config.yaml
n_experts: 32
d_expert: 128
activation: "swiglu"
moe_layers: [1, 2, 3, 4, 5, 6, 7, 8, 9, 10, 11, 12]
lr_router: 0.0011
beta2: 0.95
train_tokens: 368200000
Below are experts of layer 9 (counted from 0) of a mixture-of-experts language model. Rows are named router (the router's row for the expert), gate (a neuron's input weights, with its number), up (a neuron's input weights, with its number) and show model dimensions 160-191. Each number is 500 + 40 x the weight over its row's rms, rounded and kept within 0 to 999. Numbers have three digits each.
Before each expert's rows: a language model's description of what the expert responds to. This comes from a sample of Wikipedia text that the model never trained on.

# expert 4
It responds to: Years after dates. Four-digit years after in, commas, months or table pipes, such as released in 2014 and (Breuning, 1947), plus scattered content words.
router:524530495465467454525493484428503453450496540582461552419441428614513517517549382447533533504496
gate0:504514559530498490452582462460441494535447505496501503495465493500511450449503431557525486566481
up0:420486500530528478438471457485548445453459512467469515401488474554549547457478450514517580490498
gate1:490514503450468476497494531565549519570414508489404466473567498455525498462475404524455570517487
up1:548504551448499538509459494534526529548470589489531485509468458457511462444590543563513497434476
gate2:475552524517527522586503487499435528488486559478433479589493465469515469502494535419620438516435
up2:466524527504467477484517514403464549541427477497463507577489523488477487437497494484522495507521
gate3:495474526535482524508482539419560480486499496468489476505532521466486506524486565492474529449493
up3:549522512568486462475549524518544503526541481468532568559482543430470554530541533547572487460501
gate4:514526523485471454504519511473427496516481455539544515513540518513519526505506503494534504435418
up4:611489484461507535459482522616530513546523562464487436462566567495490548474488488462486517535507
gate5:477438489473511592567486473549435564581495481561514356465457529486456556511505487501543421503503
up5:504515531451486551525497490480508474561463521530434418489541458501546572445511453462526568518482
gate6:506461556546476526482506431527492493506505451468508482452511500520470571561470518534439567562552
up6:457524508581487478482573518519504454494561466551549439484442500508468522539537501524526455485478
gate7:547440481445453491475514476501432520552501542522484523481503562434450493532465478414530557458508
up7:406452514479548549561489522497504576448589579463507505482500463521523520430513521483421459494442
gate8:552521495522410439565497439528551510539421527540405531568536468452439471514537489489476381536482
up8:496477535555466452496486480455406518511464458507477530450534440511452470500480507506470483497454
gate9:491530458457467502549479538396432557488495558460507493499563540539460489486467481460540473519458
up9:527520498520450406472532474605546484586517466505512521495432470473480461524495510541428580481536
gate10:493420585510502519465518424498465492454474512528493485504481487538503523514465508501521531478497
up10:482571545460599476447469515481437529470483510450422582538456540457507484533505459513543564568577
gate11:482494542461501496508491567497542493516481506468502488538541423451467532554469518468591587498472
up11:443499483479552530514471510505491500499497541495518501518518599468576495500508554467447392502489
gate12:541525487488517517506502531563601494598528575476492504558442474439519491514504487492432464541579
up12:471492490539475539457509492437432487477510516505502520502558539560454479471486497533556501448433
gate13:586459504507461441480531463500503429467479512551524595443514465523525483452524487483512439482492
up13:480452480499444471505493498531500481458554510506425559502457505558476560505532421521505486535497
gate14:495484546519544423478498577455515416548540453476488491580493497466400498415492456422526445453521
up14:454453518585497490537562493456525497447580485496579520520512508542508427556534515517488457472464
gate15:468516473521538468479513508481555471552437522461435459570449546490558500530479655421464463529486
up15:477467440558568477464538552520438510392577484517509515455491508503513433568546465576508479455484
gate16:515476463479476498548567468506503454516557549502424492517511457544428522520497523508437445491521
up16:603475541554514478504480525524495549528496469517544472489474518510479509434481612445501437524479
gate17:506531483534436489524486452561547479517439491502485414513514448454510471469470511493425387497514
up17:551422557522483526481518548477540440513532485493498433518510496546544507497480556453538488519480
gate18:529472509512468412465500488476480511481471506514500512492481533418420602517507483446482474546540
up18:503502447479459416448501530440499489494485542564526491487502525464475530503560465471524537581564
gate19:473516516458495509381440508541530546478510557477461376481602517499468470533480510517533548458498
up19:504515494529564477558477569500454497463501419495467543551452474476516543501528482459501481533499
gate20:582493552505520512507511500528513532499562462473498496544456540496461560503485533409536473542495
up20:528493536467489503554457495525586521504452433547557542431563498492553472449507542510499460572561
gate21:510500514563490540503599467504499499552569480565517515498490475523508538449507502586410463497499
up21:532473532525518581532513461488504459513506420539398471481481513556513499508528539536477473479519
gate22:474540425410494477538474552480518474454441481489481454429481469415513561467466520544542508592483
up22:491527539503486536475504472442481562471544470520483556537481462550451450559507483500575578448495
gate23:504475569531462491500484491513499452539472473480480433482524490477448555412510524436463448559440
up23:430468551548511516501500529554474484482511514496521410431503449532495488454509533430463534514444
gate24:529462509534440498492573542516490509501483470540575557462551521490491508429487490518482495452582
up24:519473528499502478476517484489539469461500440542443490419506490540495496551488488474456505527524
gate25:525532513451564466427517568478452448501511466390493557566504517470470480480508487453560556537453
up25:467466525513513499546535466510519542465520508540457458463509455456502473563518507437449449528556
gate26:563499591528487484462523543583442511520415484469440437479501490516531470540485549504439440554501
up26:488519529490581482497566469503537598506531529446598530497511509443484552447510489565505501467509
gate27:532515532483427470451437551477437545502453532494491486519545495490507550510485445476522520578458
up27:547504462492486458447520589503445575526526497500487464461531588440477516449590505466517533511517
gate28:519501496512504560495509591506513543490519498479492475522518491507544468494469511539494536464480
up28:510481486516523508474490508482502475539480474506517502519504556489430506521511566523482476548532
gate29:543490457600598531478527503516483409477550499509491485464476489483499563582516498495535488537492
up29:509475571501416452509519496523495616520483501524536518524554471561487455460452534488488561479478
gate30:537437520575519443504487534536475525558517452465501505510566593489511501549501468540479521490565
up30:563546488480539531545496518449444515532483538543539512583483510505455591477495522488510472454459
gate31:558546518571451471410535540483490497459492428466493461504513534493500527587456470440527457594418
up31:586407456460456482481457499447508515522510508501504483474449476504422562493548430522509529531509
gate32:465491475505508358433571544534497575508542529461500506494571547480426578464479508515470536480463
up32:537504489495494438469579495530496570469538527452465475504562529481458538435474498500448502459487
gate33:520522553487436514506472439550546429515468588553537463538533491512381570506458441499529497509514
up33:488497474527538530493492455513448491483572560545511511484481540514454475528525509507436470479532
gate34:486517460480457470467529529469499513462510532521530536537519467520435518529524489496508528454502
up34:546483573488464428536518555554487533496429478474487477571508478567515511495524474424561481509548
gate35:512514535507473488433484495504502529458478458549543522474472586509450546577519462500501498462425
up35:488481436481490493425491510441460568497522456514509510473505552459487592503528504510518552450461
gate36:553447576474477443430527481551530508510509511538487527467566537474489515531504453481452474512510
up36:483500410467474513525450548457467450502515518507545487496510482494510479506513492531479483476473
gate37:596505519454469503413527522511558487532533574460563454504464579475512460567519567445492486555472
up37:503506537538532548550482499507501533433512447553481528548484413533504491479460470552516544467513
gate38:478463476446485466529587487536599556464509580502541360482481535498464490507464507507509498559498
up38:477527494475465470539517535515551556449496550529539417519494531454469470547436480462505525536522
gate39:438471466469401396539478517527516531493523540497537491519450481534505482483535470475539439475559
up39:492503524511506602449498524476491528499434518469513531529545492495506544537482506533499584490470
gate40:505516518504523465523550517428513472451520413491477456501536498499425482582517506489491433438540
up40:507489526582523558441450493500497465514432560487527506496536509475522516479487547525580483558484